python train.py --n_layer=11 --d_model=512 --n_experts=80 --experts_per_token=6 --d_expert=48 --d_shared_expert=0 --activation="swiglu" --moe_layers=[1, 2, 3, 4, 5, 6, 7, 8, 9, 10] --router_score="softmax" --normalize_top_k=true --routed_scale=1.0 --balance_loss=0.0031 --balance_bias=false --n_groups=4 --groups_per_token=2 --init_std_router=0.0269 --lr_router=0.00054 --n_head=8 --n_kv_head=8 --head_dim=64 --vocab_size=16384 --norm="rmsnorm" --norm_place="pre" --norm_eps=1e-05 --positions="rope" --rope_base=500000.0 --rope_fraction=1.0 --qk_norm=false --attn_scale=0.125 --tie_embeddings=false --parallel_block=false --init="normal" --init_std_qkv=0.0247 --init_std_o=0.0 --init_std_up=0.0247 --init_std_down=0.0 --optimizer="muon_variant" --lr=0.000792 --lr_mult_o=3.0 --lr_mult_down=1.5 --beta1=0.95 --lr_head=0.00468 --grad_clip=0.5 --warmup_steps=200 --schedule="wsd" --decay_fraction=0.859 --decay_shape="linear" --final_lr_fraction=0.1 --batch_tokens=[32768, 65536, 131072] --seq_len=1024 --doc_mask=true --train_tokens=515900000 --steps=7086 --dataset="wikipedia_en"
Below are experts of layer 4 (counted from 0) of a mixture-of-experts language model. Rows are named router (the router's row for the expert), down (a neuron's output weights, with its number) and show model dimensions 256-383. Each number is 128 + 24 x the weight over its row's rms, rounded and kept within 0 to 255. Numbers have three digits each.
After each expert's rows: "comes before" lists some tokens at least twice as common just after its tokens as in all text. This comes from a sample of Wikipedia text that the model never trained on. Tokens count by the router's weight.

# expert 61
router:109081144087094111152121126165124144134194148103089120117140091104146138093099152129143135147137118118127173103116107124123127147129110135181116151135128100133116123117123159114127110100100144141117130109131086132145088104134121165091149125137152118115134112152099148099170132165144131171093159134115181123127129128139158096124133153140124125130134096113122107142133161110168121120126
down0:125125114154125122125123154123148121112126092147151154090120117168122105114158126145090131099128103112119133107116153143125131152134122096133131103112124139145162132181126138131108127104141116109117140149135136095144114097141116137125092145154131101126146126116117076126148139130139085080162096132150148090154091142100127118083122136113117152110144124163124094179160087112091135128132
comes before: " ", " to", " a", "ate", "ed", " two"

# expert 45
router:100148148162147116129100130135117131176110098102109163122118123112107130096172126140135153124133097135129089104125134118116137154159160103122117132134142125108141162101092150115142114164151185146101096082158122124149117102118152101152081153137127119130128140109124127156167093114114134133125091138126141127131135126111117107149154148137115144114111160123137113092127131126143098099082
down0:130152102120096116117172120121145097128102144140100139122132158157129075130146164073109145132126170144094120143148139157142111148109133130148108147097106127127152122131150142106127170150097142143145107131138156076133122161129112134128180082151173174128139087111099140136104114116092152068142135167132163112118155090136108167083142114144165120123124132126111089105125159125107142134104
comes before: ",", " (", "\n", "'s", " was", " =\n\n"

# expert 48
router:130147137111084143135116117146117131121104163140131115178154119152125129173154101134101112121131136216143099152103145134117139112163112119145142128159132111123114158116132153137100142091097107128115117140160159105096101173130129127158123055101138147153122123124144114140098148098150109135119160130115111117113137169159160131129112136121108155141193081161142121149103139136101149132103
down0:119149168087097089116159079148150115145124189104118140148096164119130143127120154096104124116151153124160142157112102132103136159104124138138123128120141121172128141119137115156079164111142105152137114122139156130143121126168088110177121106099126121146119154119124164095112167098119121105105141173120155129120171133159091122116138084130113143109140126134089148102131117131091137133128
comes before: " the", " that", " a", " to", " it", " he"

# expert 19
router:097132131115100115125163113138122126143174118099086096122110110148120126132119134119139168116108128097117157165124094077120131173123136114135146095086137146112174141144136096057099115163099166151144138097125142091131107095154125108140154170127084128138074163068140126135098162167128134146144140135133127119166155157116080127140127120129161118122128137093163151126135143111157104125109
down0:118088136079107137086140112139123107136120149108117112110112135115097158091149173167127136116151120139147165117112139102143123154084139120118160116134144114124138145094094120118128141138118113153132092100131103199112146119126150143115136132120125136087137096150061137102144122141145112156130154103166144119125148108143104131112119142155127139139158132104131110151141124152135144102082
comes before: ":", " |", "\n", "==\n", " name", " information"

# expert 25
router:119162141068124129136129162127098134148155125113096094115161076096168096136142118166111129126105160092135122122130156132081109125145124142112138138116139164110115108124101162121130162107109149134133116115099160153135102092162108154120163104111113132140131131165098139128123121126071132125106126119110142123140087153159182097109152140085116130111111157113156168095118107097108120124182
down0:119100122139153131122125138154118123129152134171160128139099113139145119122149115134121151149132142092156149133140145158148134173134080110105058126121105092133157144116138114121145149162138093139127140134110125148097136137075151147143142132166103125165107158153132117120128169152115124118166109062127112142161096147108098127101105123117209116136087164119152165173168124123120092086128
comes before: ",", "–", " |", ")\n", ")", "),"

# expert 79
router:133134134113120133108135112142121116103135162131143176141147168159140127104125126117152168130168156050075140124108115122144114116119144135161132128099104154116127144095163131087135147102144149181101135160155117123089171123092136166091143140136108132136141131132131159125124146146137164130147108139109146101133147127124163106114101096123146136103110112133097146126145155170111144121168
down0:138139166088127131070085131073104125125165125144164114134116152179151138110129103128136142113120161115135117131153117112102117166112122095143138112102132130139145153148139110125095119178131125123134129103122129152141141101093119151152124104128185103118111125138150110098145135120104162130080127124123135167101111126155150116094088108112102161082092097131093158102100119122127109180137
comes before: " of", " in", " was", " is", " and", " for"

# expert 26
router:111106111156122137114177123118082097151171139096125104116134155083115143106137135082143174162143092087119161128119118160114119165138151128127106138095140090158138091128124076105145149121114114103102151134118107132110126129091117090148149129096145154126148124132147110173137152189142085114108128130123099146143107119139155125144123122128139092099139149174130153128143139155107120122099
down0:138122121113108149152128161116130145139126079123153172121098143093158129100111149146136138149122169147121164145133106122147148160138086102139112086119146114081093129150127112133139161108138062105074113173130106141109133151154126133114106112117152145132144133115141177135106097109120161108160145185110129154143144109120121177094153146125162129127132147117141099180091124185164126125124
comes before: " of", ",", " in", ".", " and", " to"

# expert 4
router:141168116166125101135141141110161161145174137112136121128122166098147120145117139121080145144148139119145146133110150129146112146133132135128129128079144108148140129081155159105104117148113142157116156162129141106116125090158097108156137193138166121151116106094108153126131155148163125115139110119124155100119120160147100098139115125119147165138122130133107115127136174125128108123140
down0:119129132144092100116140128143147069120116115148109171133133143118157128151090146139124141131102141161144138118127173121143127117125130154116137146147072134097115133139132142118101126176166125098153166114106156084134113146143126080111088147170153099141144141111090145114142139114111113110126138157115133155174103120129130131117117135122106124085190082084121087128122162141068125137109
comes before: "0", "1", "2", " |", "3", " |\n"

# expert 74
router:101107089145112119159111143117124147148122143147123130118125165097078114136091116145136150143104139114139140092146209113127170125145173122148164132157087147117157163114154144186192112143117115079103136126158159147116134126082164144090101107152092145068127149147168122162106105134161132098135149087130107145114133130144113109099123104128143155141187079144128118111089120111125134133169
down0:110128196169124147098099089100107070072114122131138099121140140141162121143149160103103128144193135124158115130119154119122092121131156129172116161111162137141123158125093133140106144116124132164125096125105117117100144132121123111124174150099167147103144120163139173128164091112146134111134094161144175109138124134137134143138119117109046153131096154124146152098129120071097129116098
comes before: " a", " the", " to", " in", " not", " also"

# expert 9
router:095155128132162129140117092107110169132104134119072099128096147106132112124144109152108165115132146118144118158170078107176119177125103147096162126144102155113121163127147103198139153160142106139137112120140167124110150114134106140065140141116121121145096146127180124162082117127145133172115136149088100148173126067129144158133150106158120095140094105116107137099127126137089115102094
down0:120159096140130115132110146188121100138137101145129131176080135125138131143179153106154116120182137117151138136111095105148117123096130100118113069150129137122135127121059126133138116116127116127128120151140088087119142122162109111124123178130162106140116158130135145151110123165150123124129106172154139152128152160147097120135113125131129091118148147148132128145144126136092083097124
comes before: " |", ":", " of", "\n", " |\n", " ("

# expert 35
router:140108125145118067116134129090129077118097121139139149176102159096098090113119118172148127143135157107129124142117105139119141178126122120111087138143111116144111129145140120144156166137137107122158083118137111134173120140125145109149121139154078123087111099096091137120099099101108105102128103130158117157141178109132112122118126162086146140097137155132104117110148094160146117129144
down0:107148136151141132124141118180165120155108143080130133069179143110099118120111148107141166118124117115161123128129129138138084098169162158157126135124139136088173099135163113121155118089136148155128126132174112090124119099154121148116079146132137145152129089086154113133137147200144111148154107127142158088101115155195148127127158139117141131153083131097080133122160164146141122127138
comes before: ",", " (", " |", "\n", "'s", "\""

# expert 55
router:160085107151110112141130142146139117126150118115090106142144162136149155125105166123126114159132122149143109144127131107079108129117138164099182158131153156084103095115129139128123132086096136152113146159098096078155097129104154165147112085099132114106134110140139128125132093109125156099128168104136167160088120161107112152148162146108137149099138157143111149093165110106127090143131
down0:174157158163156127076162139123144120111129135137120127116109141146097119079115091126139112106098173156117189124142126117164150143153117132114105136066107120116133124165157107112114114099081135140110153136071143127137156110143106112126154133140113135101095170124076113157106160138149138171133151178126148119150127098138083083157185137156146134114136158140127130120132160163079138117096
comes before: " the", " a", " his", " be", " its", " their"

# expert 11
router:123130143149145158091125146123178131167157127078158116121092102162137118137174109133152104154143110144149143154118110145146099088108132126135106115152162110141138099117152136138118122157161140127097109109114117119145110117147126110161123139146097112148111125110123105143164139157112168159143115119110142091132116124145184107124110114110125131140136079138136110114106160067130121097132
down0:147142142153101119150123113114094134125170138124096129081087151142157081135105133098121138108154085111147134110149148129112103103170119133112156083091109137184128133136114126138126102136094073128139171104148095136153122109141185156129134184148110163129159117147088158145133138156162143047146124147102161119132112137133077117156129082144151126138132172097111148146136132140133132079162
comes before: " |", ".", "%", ",", "–", " |\n"

# expert 73
router:101117141105121171102152168130132145133157135123112133092093127131146131162135156106131139158134146155099132146161128161115136106136129107084075122103130139133164143108185126099088125115107128116107115095128130155141125123115146149122127126153137064135146129085114111134123132125132122129154119171129078137134099100180118172086140098113144125061097101089146129135090171114122128126126
down0:150125099112143139120162156152122130144128085075093116109145108150103145124115103174149146115155104142151119125137119127147146100122131136130159117182090141117133138116155112180165105097098133080135144142156110120129115149108158149104114069149145165142132082161148107123097154152163144119136132094116091112133144107149127121141095098162084150185158148138116095107110116131115108121146
comes before: " |", ".", "–", ":", ";", "th"

# expert 15
router:163139129128126093127128092103097120158156129111161146142089171120155123140103172071119157141175146072140143120091136090109121170170153165105133083144122121150111144129111115129139118148109167085095142148125125124117127126131143104109135116178144107156159121162136159134157123128085127141118108113113113157112130165125132110144142177090118122112148168142086142158126137123129105152106
down0:135101127142089144170150145139100090106101112095107109090126129104104078119111153130145101121168126146157163116179141161131127136146170124136117117158086130104073128102169107132141118136093142148109130141132128152110143136169163126123090127105115130118133132148151144145090143119162170151148159120125125149127140123095121149079181095099083117149126155134131109121135135153096112153134
comes before: " the", " to", " birth", " India", " New", " Representatives"

# expert 75
router:076115151183114144086163106131136157149091119133155123146133120146124127142124129143142128136090088209114133127147147134138159155097160153152145115161118104127147123102173139134150091092101111081100140145163113120101108149079131133130128112147129137122136125112153132129162136167164135145136136115136083136087164097137166116105100127161125149085151107089102135136154124080154146145131
down0:162132152115147169137084144115123168112163125091139140113135123123076114101103145152156108102129116162147124080139102174104099134147121126101141143100127131102055092135100084121111092102163155115141090135152105151145167126151085115105062141106104121156155151137140137153170154142085102121124097087085176095149155105123150118128107095128132061126133146104117140111100121110116140169143
comes before: " a", " the", " to", " been", " an", " that"

# expert 32
router:130110145107128153111160151158105115109094096103150088151146098119159167126118111148129129169178152155143150166139166145132109131180117128131148088118068152112093134162144146112159154160108152141124135148154112155093134148186064109140131127110124117157184148139122116127101163108110126159118152123135109120101130161157139099146093093109107150167120106118121134121126118173104135156160
down0:138143122183171087075110111156143139109148107110143074144089084114132153165120135121161115130119133125108132092128142115165148102115071117099132110144162113130175111157107169162130114134124102141134119132131089086110132095121127122124132107151158124130114174162133121108092107167113142143149097137089159113103100145127125089156117107118137142114111111135136149115133067113107117078139
comes before: "-", "|", "==", "===", "The", "In"

# expert 20
router:124128180143147113118164116133113098090128145130183153130157136133134146111186141114142170144138109129131118133151155159105132148145135149114130128087079131098103110139149105130132151163113096136149094101145092134137130132152115112121125191103163148130114122111176114120142145174167088108102113120123156119150152115115162130130170070128182091142112147141098136116131128146118135176134
down0:146148130134109137131169158165135128113154085136142118104127137116133141128102128156084079126158112108109174154173151106134189085104091125119097101121152164131122137132172135131155139111118128121174116120153154159142096123104116143111143138162134123131072152088104112131140074155108158089134123174193092093153152159095077153116125144107168112091117153112158067136121108166123154143137
comes before: ",", " of", ".", " and", " in", ".\n\n"

# expert 49
router:101129130205153147126163158121096122095132123106151151109108167099107113113111110135067129103143131108135144125139109160118095112120177148143116135130090163135151103116164117091137136152178091125099124104131112119134154127138155137154101136175148107145104141099127086126153082119099147102094094186133072143096120132133100153082102158154129130136132137132092105100150144106148152138183
down0:145157132145116100170078140103111088131170159105115126112131129146102110130117120181097112125125116116108160088122102114142127121110139126125133158129132116149148146170111111138139111134141102081118093087117116078148147128140132096113142148133133097165126097192115136098142125104103129157114138137138141125110099125154145131124114126143149165082165112142131114117100106134159141116123
comes before: " |", " (", " is", " |\n", " and", " =\n\n"

# expert 29
router:117137138130132166150111112138146091121143135123145122148169136142117123108115117125147146127116115174173121147152129116125130145131124146133142120102144142130097088098141178122120140117120140121096171091144145081080106127097134091109104162110123148131106109128128095122141134101150135139134120153151128155117111137149143109109163119142112114163107124154127130131129137119153144178072
down0:109089117128134136142114136121075105131125139133110125109107150132102115127150168132092133154142137100139165110100161100134141139111147132172158118120161161126114129154117109123158146153169109101162130150148104108163141090190118127103144110135188110162118095059117167149170141098116102102144133120111157143110130133138099110115165120137137160105116129139137175165111132171167191143103
comes before: " to", " in", " of", " and", " with", " from"

# expert 57
router:133152159122176131090164122119141158121138128079096131152110133078137106130120116130134126175151154110146154154114094147097117127110097151087128146105138152109149126124107143148087131163141147103106107107139146123134128143162156112101103106142148139139134100107126138151085188113055181090120170102122135186157126158143158148149081136131109129141150116188126100109119145126103108094121
down0:128152119140162117127130114134114091136087159110150094139108115156118158128142122107123147153108151131137132126109113101119140165120125197125104127139176140164127145112130159125159143123141152152152102164108166125152123111112109134120153083134146114101144134123114145126122138159151111112130115132147170169152122075117155184086214079126152131106036139158137134113182130131161130143126
comes before: " ", "|", " \"", " Total", " Win", " Party"